Below are experts of layer 6 (counted from 0) of a mixture-of-experts language model. Rows are named router (the router's row for the expert), down (a neuron's output weights, with its number) and show model dimensions 0-95. Each number is 128 + 32 x the weight over its row's rms, rounded and kept within 0 to 255. Numbers have three digits each.
After each expert's rows: a language model's description of what the expert responds to. This comes from a sample of Wikipedia text that the model never trained on.

# expert 35
router:137097101110151117133137127161133090100195170144079148117124140139126130105078181141071173085096118080172111136172153102140107140192060114097111135091186165127143108157104171061165141101138100138152154094165161158190147154128125119168108082121074152146164151081122146082150100160186156121
down0:128096114140049096133156143134114139181122114065195130142084155102085169153133176179151121124127154217093120145037130149105157093072149131165130122151092109109083146109130182165094094136173183144124090158138123158077142120134140142124134163110133110114100066161133096118174147093119108135
down1:085129152107139131074141156135154214115169137146082084118209215068144127109188163149128086110083120117143124148138168150106098099118099162085154155137145133057170140117114116094104155128126108141092118141160112103109091133109110096178155147147092160086116138126118122120092072072172136179
down2:148083073159136121100161118145098103168128094144171101158068133124176129052152156130104099141177123132139115150200139143159159124101104098164137149130131172138197168142144104081105116088136134138051098122136132148124136114116111140160131135078146100146143215095126132162050093109154141047
down3:188171074145099120155104133210121177122157084159114098173104121129126165122129076090209165156200145090097122163158138157096120104113114163120125131108126152126181173125085147181174133155105110127134147099106122111137133147152129093110114169111139155150108128096111127107127121102138106003
down4:136090088101089147086154065113131098125195068161132117192111146087069204135124124143172106138131147088128144189163087111143106148064121171086115138111122138119148117116084213144129142101150123161147139138106152074085196178150147128130119126166107080169174120150133111106144138165141113117
down5:111120163154110143112139122093091138154138141112143139145145053104132124190110068138061137109057166154150141124113067122071158130103171068124108116053134137075136118113138137106116109130140154119176129157142159148071114105164110123130138145069116233097091132154115117110116084109096124201
down6:124151136155116152137097141132161065119072192139163126084100096109150100115114104078145126111079191116152182129114135069130157108079158087121082114131130125135112088130064161131078136098091129173081174178148089088113181163161107095105156176127150102121159069135150136137170099154061117099
down7:174148115144148137166111115180144152106143101180109101134134161166130116115123127068161140154175083070136080157208126120184136125179083176171136130108161124163153191171133069093146127107137108136126122074100128102170105141105119128134104097091111089136130149068159146134115089146170168038
down8:156163078183173137146114151176117144161136189103094207097088098139111208165112136091126148139096181117083154150123122162106135074115184146060177077159109105136156118111121143142147158146082130128092073142133135142089199141136074113116085150086105120103147115127156131116115093112107112084
down9:099150154144136090150095173107097120144104168105121115084124180136165113136151141181116091168101123150144076132127111161119149132094099174108169145161162083091083139126199168125098111121107099096104144132079129107157116127116108108141120179124086160147112128093171157109148107090154062255
down10:160133085191114166113181115160109118141188087154149133106118146149123121130110146161178137148131140122083107131114039103121144080110170081121070147166124052181142146100076105097162146097103129175145122148076100124062161104174102087129083128108172147127119117141137134144125116100081079064
down11:147160151168129155131160095135122136118143137167133154117148167120093117151144069077076128198134088118163164147159081163163146152149064194123173137093159080165168131136135078098158156151121156094091118140114109152177118132086101119168178157100077153041156160116161144144087078159099121132
down12:132133149085174132150106093153155085134121123129079104142108051196104121106139103123150160146093112070148143135119080124161104157200118084120126141117160137108123101162092065069114094118070068208126161198123102075141164166158094166103142109179159097117138113143126131123131100146115169110
down13:147142081130153114087175104208165155160122101140139078143136132155084141102120080088120162142154094120105134157148166166104140094106113142179120173103101131145175161128108128077089085112122052180085093114169135142138151151119069125128131161106122083128119146091125106131112145059137180029
down14:169112181165086164144124119154147181179170101085161123111080105126135127151104141124123195137180198169119132102069155131167137172100143080166116148096112105135105052135123135137116082112142177096140163168165127144136114134176154142154141119097141141114105068184110138142220139174115105151
down15:129058093129162098127117135104149153140140087094127072137103119122107147200157149161138127153147166122109152141158138148082070141080126120101127102016090166104128138098141170146097113072144058139086132112118123161064079153142161132101148120100083120116132087074127108047099155130145113143
down16:176059105125083075142110165173160134072098111119146116204153168144051158105153156112154131153187136144108072158095097137194137121128120135164105102119138133142133185151135073113104150164156138115125151116114151107111156112084133108144074112120101173219161126096106100134123110160132161072
down17:123119114183210130104162145144132139161155132123080077173150159123099126126182115175153123124159105133123051173085146172114107084115102155126136193118113071100180179127187066080089062096111117099100160112118108188098122101103094099149094122107107108127139141087124145148145127152162135162
down18:117150154148176140152175161138070137107122114120162111202174151153125153104152064094187135157150120138081178167144117146124074116160182150136181115036129146199149148119111149100121103108118133086126098145116119149163107056106127140159114157122152094068132150107106100061114113119172117163
down19:139120139126124149150105127175102213118136138137122113167142158091121151071127176080204135165134129121074073146087105175174174075158122178120120128123129044145141122141145057170149148168118149114160141088113121195140108179117120145085099120105117126187119120095073136158153093159137125103
down20:143084154136098109125128087132129174140125135105100138157124221120099151181106201191166100144129092179090114166104133172127146112051101163141142171188106071089117086133138140165102143169137148137115141164095139112109131148140145163123133116111109131152085091138107103128157144092129089235
down21:170140090141154094142147174140139163031155107129120119078115069101140144126120137126144144159126081122128108118124144138174074106129074205116082109132134069191157127163157077201135114124105140156113143089149134171147129097144103172100083112151114129198128123129109154168183088177151152097
Description: French, Spanish and other foreign-language words and accented pieces, especially de, du, la, del inside names and titles.

# expert 23
router:097118105119124110151120147071117100137071136135139163177163114151171101055155088172130122128131103108130112138141079107169147115128129120182077167083093119157181192081146120210133137150138085118151102142094116159121084141081093103094138142139154122169134090104147142183103164067120136040
down0:112225152192147086124086081138112137180090147179135122077124073198167102175090081140154185121167128142117137124145162125095100151117137146134114166090081121130111100155089102128062127124108094179140139138108046133172117138136145095153143097116130160159107103148113090124158160155150097156
down1:118226076073124141108111167198116124142144140089118146203098112094162112183120142133164159159185150198103135140159099153140177103160150157117140175113137135108128141146113100139127139139096089179149100142066204123143134151055126124131148109122125165104112173111099093123174121155125145087
down2:203147076160119063110124140137151103100077142124052144155141094151133158127086084186074097179157160133110119148056114151085133090039118102092099127128157103197105145075107161105087133129141128144122145104098149172160134134170102139114154142138178123145102115127178168136099130115105104117
down3:130172095121149095176143096147124161142075110124169126097181139162126155115199086159170142145121085096129122170159168146034165152135161143156112092147168136162118151076131046110077127137074085171112126096121093115137143082161112104164113128122155104132149131139150154160164146131145081204
down4:126150145147088121152156107112115146159147143089140149117162105185118195175104098133170169106123140131131145136144157113070161096161171152090161133162132096114135114171059069154054105121138088188113090045113047096128136125125180159134114110092108125127082136184111097086154157094143107133
down5:135109090140147060065150113073169138106174115114111168176101108131118147090126194125106102147109066127046136129138136192179108118083113146094134114143122135104104168181164149105130126120142116129152127152146163163122089124069156140117093117112126136139215169147065057076149133097118114129
down6:085113152147072151122074121049093085155159129158100128069188124186146098135156170130088061099097126103104137134101102148051123114104152113117113120156128119190096141100082133129168130140119185100092172148156099118127127076190125120127145142157095152148084146087117157163103079151094113091
down7:101156135149108154122128110081130145142157059136056125134097110128126088092102161108109105131120114103193145181157113112105081117142155126122148120153100150063118102112120125141159136093143176197156153128166098113187090112146108115109077085087122128167060110203123096115146107232140168140
down8:132082099123133136164143111128177090144163081209105125164173066152084159087136121118142161140164143105127121186114118167141137132136153147117089130157065102174171151170108063166155086121094108181151140150125070195145094103171112070110092142118180136150126092134088139134153170148157123094
down9:072089118125182104164019119171145135127140116155128111079137149092120128157124110143114071145136179119037099115107123109158137149099120087125101107089126139126119140132169170156148163173110122165173112141135167215104127089114143101162140155177179117101124115145084121091171155083155146079
down10:089121115102158081134136103137120141098131089130113157115191123120086066052178132136067085159116073112133124174139129149141117102139112152133096095080098138218120109075173110109077128087125139174088151097105118093099076082086095100113083113184140084147172141164120150107140121112146135085
down11:100062149043124179077110164063083124151137095162145104137174214104136105062150143176087132132108165151091128114101195143106095147101129134109123152099158152115134086139118148155132134166143180090132152142117154172098160088170154107120177115098169111124102123140141139096096130146139116199
down12:160113108156116128152173093123121093128125140144100142141146121074115197121176103150138123142130131124144101144113155154146144104038160165138156123164129133095080138152162091120168143162090145173131115108099148175113148149115065153127127144104099150170167126138111104188185146150108155000
down13:170157126199136128121071127154154143173094090137101146111074137133143107146081112136161067192146176207132090094140153106153118112137114155130070112099188098192169155062111116124075187085142121171106140140097152149125135081119126088114157137120136128171113173147166096110108164137155119163
down14:098108111131199154119062118093123168129140091175114142101114144195154090154073109137134151091089161141158127093123111130155172161103164139160150099147177168070141135114067107163192141123124153152117134119117138138132139127128173069247138076140135135145138075113122098150161081149138110152
down15:126138068184099155205126139192167139172115121186059099083133152181084108107152054090121102134108135126149111106127156135118144147117098103157081139094121140117160164120140140121161148091168162126107150143102085220170092136134126125141160140111156068160127090107148183077164124123109101128
down16:085138084153192165122164089122130143096159232078130131108132118122155129139139145149088153099160107137052119101108138085144109148112133091152112159163088100102112159113128143136142122188105048181138138105154149195112134177143095115135117138147163070073163087182121144111171131176099135128
down17:113132169098159109122113130074094095085126179102133135107185171104157133107183132166102156089095140121159134140119171092114125134114163099064132141165107159108111131156061102142174090170106171108133115086164133125095129135160125152195184166035077128179112105089130143198121104109116117153
down18:150081085163089131116101134107137070150139117127107041131171171173161149125144137126135162083176139112086142096134077156135176130146120069174125127199159086110106162101173153161099132149067094070143120093145153122142145118173069097150155152125068090112128161110152132121110068105094094137
down19:161146108140167102080163161170121130099092171119191103125140088142151076134068074109159168106104170094142127106146116024062139154143162149147081147091097136111131106149118132153091071146159099121140148100081085170151161129132096139119071110187144146092108131096135157141105166127142145187
down20:086103126138075153199126103106154108134086161133196121130176119165113124192113090084157198106120123034089126148130124127113092170184126127203140120127156167167094089190141126130119116134093135126171121122110121119124121129088070121119217138134139121141095100153102159170152150092127138138
down21:169135098094081154149081084142150131168116155112146145136113087187086122172118140162148160127155164120097161173151076201099119143122102137136065084113101144227149159094110136189139090174093122097151110120106120144112114132074120159106167173119139170159118168084145114100114127126051139153
Description: Final pieces of proper names and nouns before a comma, period or possessive, such as Man-son, Mad-onna, Zü-rich, milit-ia.

# expert 31
router:189154107128137092137201155126170045062114147141145125143130075138108117100083163100147131147139131100173135126166145144084130074139138085104072172086168126152150156183098145127134059130117102158128106113135163171166121189160108084114146133158142173084154167099135201161170129121139127118
down0:056082146127135175098152118136117129119198099152127142123120173070074156132115186189126153119013179135105141112143132094126123073090148125065152144150133103154115146142152165129130112111158133108142106120142164130112141136158182181098086112157112152086165084153105129092158168119089076149
down1:161186131125157114203148152161137109160135145139116096100080104033122107108130150086087152174122141109107115078107153109189134086128105126110128105056103163066141139126131140098137176136161134166113125153169164164105135205128144105077093109164098127074155093120109073125098154156109099087
down2:130123141187119117138156117175106157133062115115090132067122121141153121148117112137138074157094174172100115136090152085039179085091119150104074120111187122171142174092097123130116179139089110124087123118095121102113134042156144148126068108154097130110064115143155156078090132151142086149
down3:102136159143149109115093188098149136112109086173184100110170134095147071171075064117121157114086141077174174121151138092028146114187206103128129117154131172144077096113124142121158162140157130102173139160141095137168134140153151156118157100126086099123167093137152127147124093160149124180
down4:178108117150121072143088190148114109101131114100133148140141163094150125128146117174162117135181139147082066144076081178125100070126145166198140165132133142122127179137148146134171192119126173138086155101099072130135077056079154053135121140094140177142159132106124123086161129149160106142
down5:095118200093113158106088183064115120106086114170080102135150205045169106146166179168138111113124124119133131092092122151150090130090088112176157116159163169088107121169144121124141114165162169103129161115102094175160059164131096107168151115121166155153119147155134112133118128192097136129
down6:163192082151168158138194085100138116177150126151156117129096039195117126125090145097146134113090079098179097172165116135134108096140141132106135127118126110072119121115131082122104108089071105162105141126185186132139156145171086116104140091170159094112170108115146149166164133127158137048
down7:140064072109141152132143112068065102168127071110134123163097136154060174098120103136114130132099163083110132140108062160128129130081197096203105129126113109168129164077075124159168131160133202123109136118141139129131107100111149148172121117090115064175142112079176117117150166141102124110
down8:120101148164129187114096074091114126121120059165081134066160139171131113062190147124081063146130112121142119151108132094124114141174167092126082116115115120180116119086153100120221167097170148102148130133106116145142114071129137115117104093150175105162112110151115114152222127167128099107
down9:127190162132173162157104157142079195081119149163130117093073116109189139100121145156095135119069143096126150081154138163156162065138139099138126164044192166089144135120107141094168121097141150109111157130153170091135107124134112176106098129066147191097133182129101101098092113121111162109
down10:121155143111096089117084075144141050081043133134114121056135099093125116181162139119202145153082161131188167147061103125148142136095124115189103174135165160156120135106107114106120140176149113110148132138166104058164158081132129102128141142135097163096125151136137141162155151118077088098
down11:098164167095117082110149129116125100130153145122163182087179101191163132114139105113134119075100144128176123170131173136107085098160135101146157158105141124094119220172129089120057160110102127117111132127194098087136149131166083108140119163140139145101099137114120194175169118055198119155
down12:112111110061130131112076125150133155180166178097188131124141132100137167104123067175128174071118167139122118168179109083164139125091169137075152126153125094155106151139049135142142116117105124186183129098151126087097167070142192165129220133106140177142134118129096102138113127115120121144
down13:121141098106167128159060158170168188099147162156118091117110173199120131115113060122157151133122090111200099149096149149219149117148106101182110128124138130089162133141070189105121119116080111166108159122165110130107098142106067120144118175107148138174105138202128124119121106119168160107
down14:120146109122115074145125136097127135209186160119090165084154159126115124147131111187119058091115109095148152156172147092104147159159149096107136156077028144152121111106079121113158180135143113118134077153138100164084094158157150102150188120175138155141079176116078149164156158128151114100
down15:095125136116068136150163167100122132157122052130147093098159174127114140163140129154212143116165119113159167127140139140106157147145164110176156135164117152110112150155174149183149115124182156132151107121139063151119140173189152117140140095017145132145133148120144041133141143168195124150
down16:171096166144108094113102153104092138104106123110154107064117179103159157159134165130166106159099182113120087156122128138072118081112186106137083179182114134121092180106119144135121162151140147093138151127104108136129080149134136109148152099102114221194129140070154092147109079142108137226
down17:098130071153195107122137108079120110175221135169100158138128150146115170092113124170081151145101108115163112144117112119114114127146142192138166174202146080170116112116133112110129113089081091156144167102143110089093117048105150137189127125169164080173125182122145162093140136118155091116
down18:117131173125170096104144123117079151064106139114142112084127109094148123087171140107084059144103175149112099106096173140164093114079154106130146161061123148107146120129151108101179154160134110058092094126158179115089146168147114073102078136121174180113195098086129155193097130120122144085
down19:088188161125149190141078107123166122186159122153154138093153194170105115159121149120121182082124149154123130127118073134139185203131165130141120052234149132137120162189138124126128147130141146178113128146113094107126128083127161120124147123129087159108118136133132159111071064153104083130
down20:139113112186100103191149133150122133162068130058145161124132123184114162171114121124182179107177122150062109168102114110052207151098177147144113095151144083130091194077110114138112083142143126138083097055136119126154130113169149137152113143103110133135105135113178122124180116118126087128
down21:112072129132051162140173097146100104105104061086118143101144090093096114093171186120095155164146099121086181129117171118143135133120089186090104142083103118132157146102133136152172150128167069161175116157117145179138205171088180143111130126105131110129125071098139097175143169110150154092
Description: Word pieces inside non-English proper names, often Slavic with diacritics, such as Sar-aj-evo, Rij-e-ka, J-ó-zef, Mali-ński.

# expert 9
router:102150106106174169121157096138141076072104154141141078092102075167117138128108113104098094086080120089169130136117106117102130127123133076120055200055123131155152076134098095077178106115075090126166132128091150139174104101171137145095129120182129125067140130121128192153121156129088095088
down16:100202165049055104108173132098062136141159163093121119182102129120144129126156150134140129125107074123204098076121134116161138150115114124119169090095111146134134134136108175141156146129191131149118083146152074055138131153176150116134143160082119169161071097135110127169136160180121144169
down17:137070126102116125105170153141131104137166108117139104121151186100053164165130186127139140147144043110085157124166165156121133055148125170116111148159144084169133163131152133146116158146124155131109118173057140157131092122124105137153053059049141080187132128108121090103105117148095136149
down18:111138123110113152164173133158168069146148181108133203138135083174089143096135104170065037117057146142118090108123084105095147135156166107150093118105144132144148122073139145103156166109171082105116084123140195162139138111119109131126139110143154174107149142093114166174114124069075099087
down19:175081183134125115100112167161156103072068114187074093121175143105146097118148127138162090166118150138088094116087166152114111080086102073156104181138148141176114099093118072060145088127137091105123159060069128132166115103144128103158132116113146132146132132151129195135130087113178088119
down20:110133105141131139143106118149104123092118134118135148122107108096094093171151171087135053134107159144138134148147073078054169086140168123154116111181148101157106117094097118136199136152208073089128129130122063133168100128089096167050108125128113162074193128139112146122152111158099172081
down21:098176103116144113175177113177094154184189073123089159120207126087113143122114121137062113046109164102122177093174118109053141110134165134082161126121150166093093114097179078116152191076117110122154104103165144102132138122139134152157113142139126092063126113119124150111121118120107112108
down22:104092105076067140134183104101088193125162069152091082176174177112152112121143134149134081118102132079088112147119125144056129163119171114118108075159186117143077164132137128165109103112126121070123156069124136144112107158157180148157090111160162158178115129108155139101158135064167139147
down23:061160180112154139151130138086103104113113119089095113085139134093128131144113194138150067065078159160115197120158162141075074121090154179151095158196154131159093128131161124161125147102184136106120112138074110152089131126125117180118081128107118152107133080145146114084115199105131130187
down24:103182136110115112139144168150087164130123168121121191149147163108165062137097128129130107113128126183116156152159126112090153111167089130101151100166118112135105117120076135155132151105047047118116093097100127160082139167156092127116078182192079096077158159186131146100144189113129163085
down25:101092087145119138095100116141089124126194118148143104173116135093081146108190092161134147153123123115113101166089155149130113100091160195104152184127091076134120178075116097146194126147167139090146071085092109162163161115135118114077150213140135098133144151075052145148146129102146155109
down26:125083124092089140150115145165142128138081143122135068119126120129098122162133186067112114087152132147105131127171142073095078068136145073167119157158124136116097145144095180200117129134154167108068125180218118110135192142101078158127139110132129118174145059150139105137155188120107145087
down27:178113113151139120128144178170152098122068154083130112202129093109108093148159128098158171166171126090111153173145137110118131092114076139126150177162162125130109086190184114180113083153072070108099124133098180071159132162155101119140131126094118085127168137099200122176132111088114166102
down28:115097101201115089109106132144070151124127090168062146080157132121202162156103153157169148112083178096112133088111122074112129100151132144134065126132141170121148191147060146152135173112154156147147096109119089075112130140123133107131133137094148156130053135141193139089142169164156069124
down29:114194175176110144111050137137130125095090093149052115065107118071153155146126175099091073152092149158130128107060148129161107116097094146154109116096148154048125164129134162103078135114158160151104163146166191157105134157167163141161106110146167110125105079152150149110105104144155101128
down30:162119082173128133141156154120069194183144133176128146187138134044136177118126104179113114104120162101155089090113133116176098146130144091078157088171151183095154112148149158080190155184081186147130106103176146116118111105123162125152153131094131169138113136128139083099148117114143104068
down31:116098168098113135122203136098108107105098135168125103103150121125136123117096075168139164110122138114128118116075112137085170176176160088153103111092129122160133169133116084110128149112164135134114126095179110158170167072141060137178137155165204218075067144142155170134163115123134065146
down32:085136177098150185107138097065085148103135157103103099131099123110115115125113201155123073135128119111150111070120171118161097154122076120083089133096129163158140123118181171158101153117144086102164141199109157159104144151163110133160126055113168132177165129103143165132154148158110154224
down33:104085118145135131143115130131096180171147111108110100110119155130100153155100098120200208066165120119149108145138091146142162176173126131120131103177072145146104127174137144175120155125130171136168086073143050090124111101080162121138158136103090125201118185128153066109116102172169093153
down34:093132166176166130170170108147131134160137121109131099117121112151137056135163140094110123099167217099103113148091099101053134143206169093154100193140154172127114127111154086103145123075086122077177121084118099136130124121078094132097114128174118101071146149150162116144186172109131090141
down35:136106094124075109141120111095217105130117086133159076149162121077071119138132125102121228123139111103127131182146112143081156106162107137118083087137108068120115107074119102138092074128168130148127109085116101126174086095134124165074124150111133118131115154124120067145156226092152142120
down36:062117211115129174128182163043098150117095131116130114152184119109116125094146137153100045130077189105123139121138106108088118160111157078132151135109141133133136124128172089107150149132121118046135133121123101124162105098136140147135115139106101097077169102109076152179122137126116149230
down37:101105169075131200100080146079098110106142148158106092115134125132132110139192145130102037108104118146126156140135133141152095089121091120120194129081134153148102115129155142090231126189128156087180173123137119144102099172137137132143154103079104115152171162047104103165151126155140131126
Description: Opening pieces of South Asian, Middle Eastern and Asian names and places, like Sh, Kh, Bh, Raj, Abu, Xi.

# expert 58
router:141100132122112095195137073166175118196086134160174095141136080155145132179141152116152098143103089097118117126062148203088146152088115121080157141112125144127171115187121116110141100155154078125163147152117153097093147104105162166178154111124153131124105090068179117113154044140167160113
down0:145130121137097106139130178135141115119107112219174117058131124157103114123145155127161041124123102090144113147069150173166110137121076130147111163109129109076130129161092081095129151122123129109147175107089143091078100211155162186168150164159136091098121120116173173068138107105151105085
down1:150140144124134160124113077142101113090159101158092103123141098136108125168119166121104154135131141116141134134166151096167157165121111138124074106139110052154115114154129080125127154079106135122113089110091177182103153174089072200091169078089152124080118230104146127119133133085111121226
down2:098162116165132146081092092156134139118119125107113088134145142186121070110156126069135106121154130123128114089155076147173150165113108029070126108076128108134125123138150167132205182106138105088150136108134160160138108175087091053126149127081088121144193147078105114089126106109109109184
down3:138091069145131115128104179188110111105105068089161083089161095138108127136137121112102118122124123132098137115120174132114130154166093156156106125119129084092145127106153076117165139141140090148124121200129119196085136089092184117182103146075125077150121115115140158109128152082132111000
down4:141123133106139076186147163144164061131101130102108118162097144140083143099163065117083099117188122101113138096111118071113123102120105160195135081110159133080166127114075123152145093095106167098138144157096077148187131076173154109171131114160202137149081134172093149095152127106140097080
down5:171197128116117154164147115163121171127081133112178053092193079155147166157090153111168115137120105141104171149147120151128067183139158143148149135089134171160079149077190146124100122129139123128130083148155127089127158197093141118165184153106137150093161130158178189164115125100146159107
down6:108130185037106071154154115147139092086153165095163129139140192106126179126155126214104101068143164177139119100118146136085127103148149115163104129160154166130134176106103110097130065155134138099157153165077146177113146098216158143153102098110142116156149110135130139146131105129086181126
down7:138164078094117112128138101169125147085091102129115151155169125177130126200083110076085166165181154152175149100100090118160104137178134131224121118072198114119161102110123140161099133131116086188154153126137172100131113127152113133149125137225110135163125162121151174139164144101107117109
down8:181100100101078062100126128175152193156111161070099145129140159143086100115116126136074188110127137105112114114120115182114170130134122182147078180103210132185129099158102162116096136104119089150157104089114135131155132133132127154103158144139220187184104139102144131136167114123125131180
down9:050114175159116137151109142092131119117147102114127086122119073076126114131121194101141148099144160145100111133078169143138111091104162143092107138172141135070115127159113094136056170102173106162147114160121152105125135080096141124131126124144095127125085214173132087080123135143109124007
down10:146142139126132175124189134156116149154163149158126115133144171205061109061096107133150109103118095162177111176109092121103126133099094142108108126081141066129137098111112118151090120128107117180146108109169123117096139169156093119166146148135153137137113175094162154136100169115121150255
down11:098151174064160121146167099148155138156079164092167123183102072099140148097137182190047109126060184139201074159091142145150131132131115138106123148107165159118111125121162170148096109135187145141126174136113145155062138125122138138125105080095140134152123129170128163115135066117143171097
down12:107127123178106159114130145177116120044117135124112150143144182114119117154062136123137096106091150135036204084143098137134103118117138127126148119160188143079126156141178133098114116078096081177122165106143190144112102118116129141055101142081096086105184130102104169094113136127095181156
down13:107168127141102119105079150182133147089155079135121094141151111110112155092136107099130125118132106127063145098148164137138164140144042109030093078118174186099202120143132071101143120128131139140078149150156134181155066122124103133091145145103113088162131167087076092111138173113144100092
down14:139153154106151133125144114132233133162225138066164156174148141075108169167082108121086117109158058170109126110097117084129182090098116081127142140171130125083109137143106134131088136120139126131132112138138096111122160100151090102198111132080150130152142096070159123117151096156113142062
down15:113099139151165139105127160150155084116164081149119064123154094125095143110172091124167126155141083074133164136101098176133134136110104154142150151054107061070152140077144082086116136142076151123088110114175093208100122128134077177159141140078113127140120146088126107149132115134085142040
down16:180145137164175171152117084149136102120129128097107152123079061178128117142078086109102220130130178102134162109135110108120073138171178088122125155094128086142129108131178113108142100123103171134121167157109124174163120089180148158109126145163110145164154118096096116127189148114143120238
down17:090162193108187130080134166110091083151081112174126149090134108123151137095142148194111142101106139132121065144096102124050109105211098171102124101125137078105124196131134076142140096162178141129145116149107098066124142087171169179143158089150126155132092143099153118126145133086104141149
down18:135161134166068134125111125120137147119158080071102171081087156108166098113143165089120131141166118131036131044170105107140128201170170126140149125147110171138095108112095116143119156160156116100133110094095100116111087114116141086126133152114132137174065092094179093128117161129097155035
down19:164100100138133163137106148155129121123152090162082169075140127097154185207142156126143056146102173136155122152142163090094101184146121152159106107085153129126132123122160184213094194066164093101126133137074142160114086088168141119103115132143175150163094132122137160094120143125150084078
down20:107125128154139088121135109180093106125131144185137126149191117111077101155182100085112103122164069165141107097123099150126139119100155189084133098150080149144103110133079110160117179117151124129202113197204087101159168111111119092135145084125183144180123198152133139143085128100143173154
down21:149138139145134123183144087130171114152134135099064171194160149110120131165128139176094149147131114191115183147137149088084100094123107086131188144128114196100093094116122172101112171130108106075114057105151154117106123147133133125110148080132150137066104129144079129137106157170195164209
Description: Commas and words inside geographic locations, like the comma in County, California, state names, and Location fields beside coordinates.

# expert 13
router:155097129084145137112167115226122174102124149128130106151080110185101098165149143054155126075086122127129142120130182093110149177086107135167149130167096129176164174127160087148131169075142155106072102089149115168080105143095095091131152191091087140100166137127117111140130100099110154166
down5:145094083107160157146165100139129115101085147178124124160100106202126125118145112151119116143091122095161175177137156056072127121119101165122089185095115136097128138095152113092054122087148151106088123089130093140064152077153151140132133196142097123165130086105167193138080146123115071170
down6:204183143086144130113128082122121089149119120095119104161076107153173135140133189117155162131206148087123114108165092140101061133137151157107111154131108132160077122088115108199157104178141134142158112138135146112164102086170140061180179132145144116143151131129130169216130147169136153171
down7:102107146107083131116074103103156153125138118203161109125106151175131153135108111128177124148135100130165094115126136130128167140066153126159074112155149150188153121175067152105157091165162166081140115069084046096155112134149153131100166128127114130143104075148181142181086084110138095203
down8:135127109151144142135115127116158120116045140100133143115146164105092103087122087073150112157125100127130186061159064124116053160101139110110167080148161145129133150168210122115116144164131154073155142113127135112122185114150080116183102140101158029137142177102107101132111115176137128077
down9:042114120065059099092167142098161164144157151123122133162194132093108181150141101147060161102138147103156097107127076155208138084130113091133146135078132091109119120146111120083184111079145140123130133145137100106150144172163126136149082057145143138080106068117122138152111140107122125178
down10:229087104079132153094115105166153106113098124128092153165092114137201128166126169137052192107167142128161179127104146121066120132116088174143150154099121181123112097121157152099092125090189154101123110116178154120106134142148159120107177156122131125154131124095118167121162121092067148069
down11:069149132085121144126118182142129145071099134195137151125115150133154180090122131143182086137125137152119124072074139200165128172081110192097104083072193154130122147150128125104157127077169110167121071117103125142142163127119125137117109075167154140105105151146118130114124141149192106217
down12:141127111146095125155082125106117140127120136095098057053141123147138052111063071136155082161172120135093131162135138188148144122133144109073149195134084082119103169160147129157111095084098166070132106137129073150154133083182125157118118096141084128138153124141145128153053086147101168156
down13:111152142097141151154152156161122135100104150155127144102114119111111078139060114171118140079146140106156129112125125186102206150102179147181125128063079156133119113143090107087181195028108081124100115118124105102128126168145157125131117233142103129117152129072125148097153150153108101152
down14:096159102112097148171157115151081126105140146184130150142116148130126104112189205123133108099125132147091086158118161073118143132101092164154168123114116143098110160127095158092146172140133149116099121112116211219146110138135112143129089073172121165153129123171107106111089164049121094037
down15:190150158065152122129160058093074121166125135134121079142097140134110090065180124113150073064168116072139152171159133103103108085117117056115112117183072099141124086118154123171147117186145178108157133127123123162140137084090124126152131124124098072158139125130085117177155143161118165159
down16:109121155088139096044131150054112162159146100159162091099187115125171131098148118131089144163114067117145130130118101121084089101175176141137146153214155132148112133099097114173118083139117072120165181128117112092126100100172178088101167093095174114102138141120136098117147205110104145121
down17:093056084123116110124143130183172076108147130173109220141135149055072162085120183136110136063124162134111171147072150105115125155129102119161120162126090154101148172123106116102094162110186129135113134129114097148117069125084140128132103172098156183131122151141183121111124089120109112060
down18:151102101085144155122180122074139097089078150167094080108123076104140106159111107115112108126160149167109103110134129136086116076095115107112141109135154091091118139173127137145129093223110149189129111128174113057176157118204127136135108133134137128145102114132176147235181142108152153156
down19:117076084128103142125114085087158177076147104212125130068211127141165129155116111149083147133092136131137122164123148185094114151172139156120140132072156131168163151184147115113123142096131077104152089085127092085118100111116077188096136129153125078144066159114178132104133100101127151179
down20:111135132096146109078121123118139106146110072202074136136175118130169096138178151148115171145073105130132119052091130112088204134214128177182126152117126084200169141167088174100149222086121112114087104139102105153138142091147120121148144121127124161143135138123104133143125143147139108157
down21:123105151117119131142119139176199163112145129129160133097134110106086131110143193097143059138087107105170120095142109114072188150128097138135112145131118192140101151105148138082122097106198107083126130128122155135110175184090079174127086180059097119137169163133152116128085099072143144047
down22:158065104103073156151080136171120140137070166072157190120099162098071178156064113098111113110130144118132114150127135095082079123068135097137123106117061057158129144117122172087131112130124168108122083061148100096142134174119130090154156149141146108095121115095142145076128132125138132201
down23:098188094152127127111165095141176146120127169091173111164164104111140098145155082111141098151127130128125184120151136159072136126159133171139147154140159148140134135117137114106109131124137141140070083125146132128166209093067069145168147167155094087176132128146174191182128126139115151247
down24:148184105090148163129181155061145142113140135086105073161125082136123136108107098126120137146151106058111201110157156132109106128186144145163120119155125089145170086152126140131125120159093122166156122075173128112171145088182130136155117141144119134119109121116107092150154148136142152255
down25:100087175137138137177142102148083098137121072113100168154144127108133130075141143120124186120064097080117179123121114129136152093119119097167146169114133135094211164154149163175145127109146118176156130160125134178142139150119123173118097110115152101094123057172117072098159204089124148042
down26:124157146119145135120119101116143145166115070121231135119112117140125076088137134151132097128145062162145141139094057155134167100194176097101162135111159177113109092112099137162089065130084151147116099154161164111103167092097133161109204101131100103124120094184144141099124156121200091130
Description: Month names and dash or number tokens inside dates and date ranges, such as May 6, 10 to 13 August, July 13 – July 27.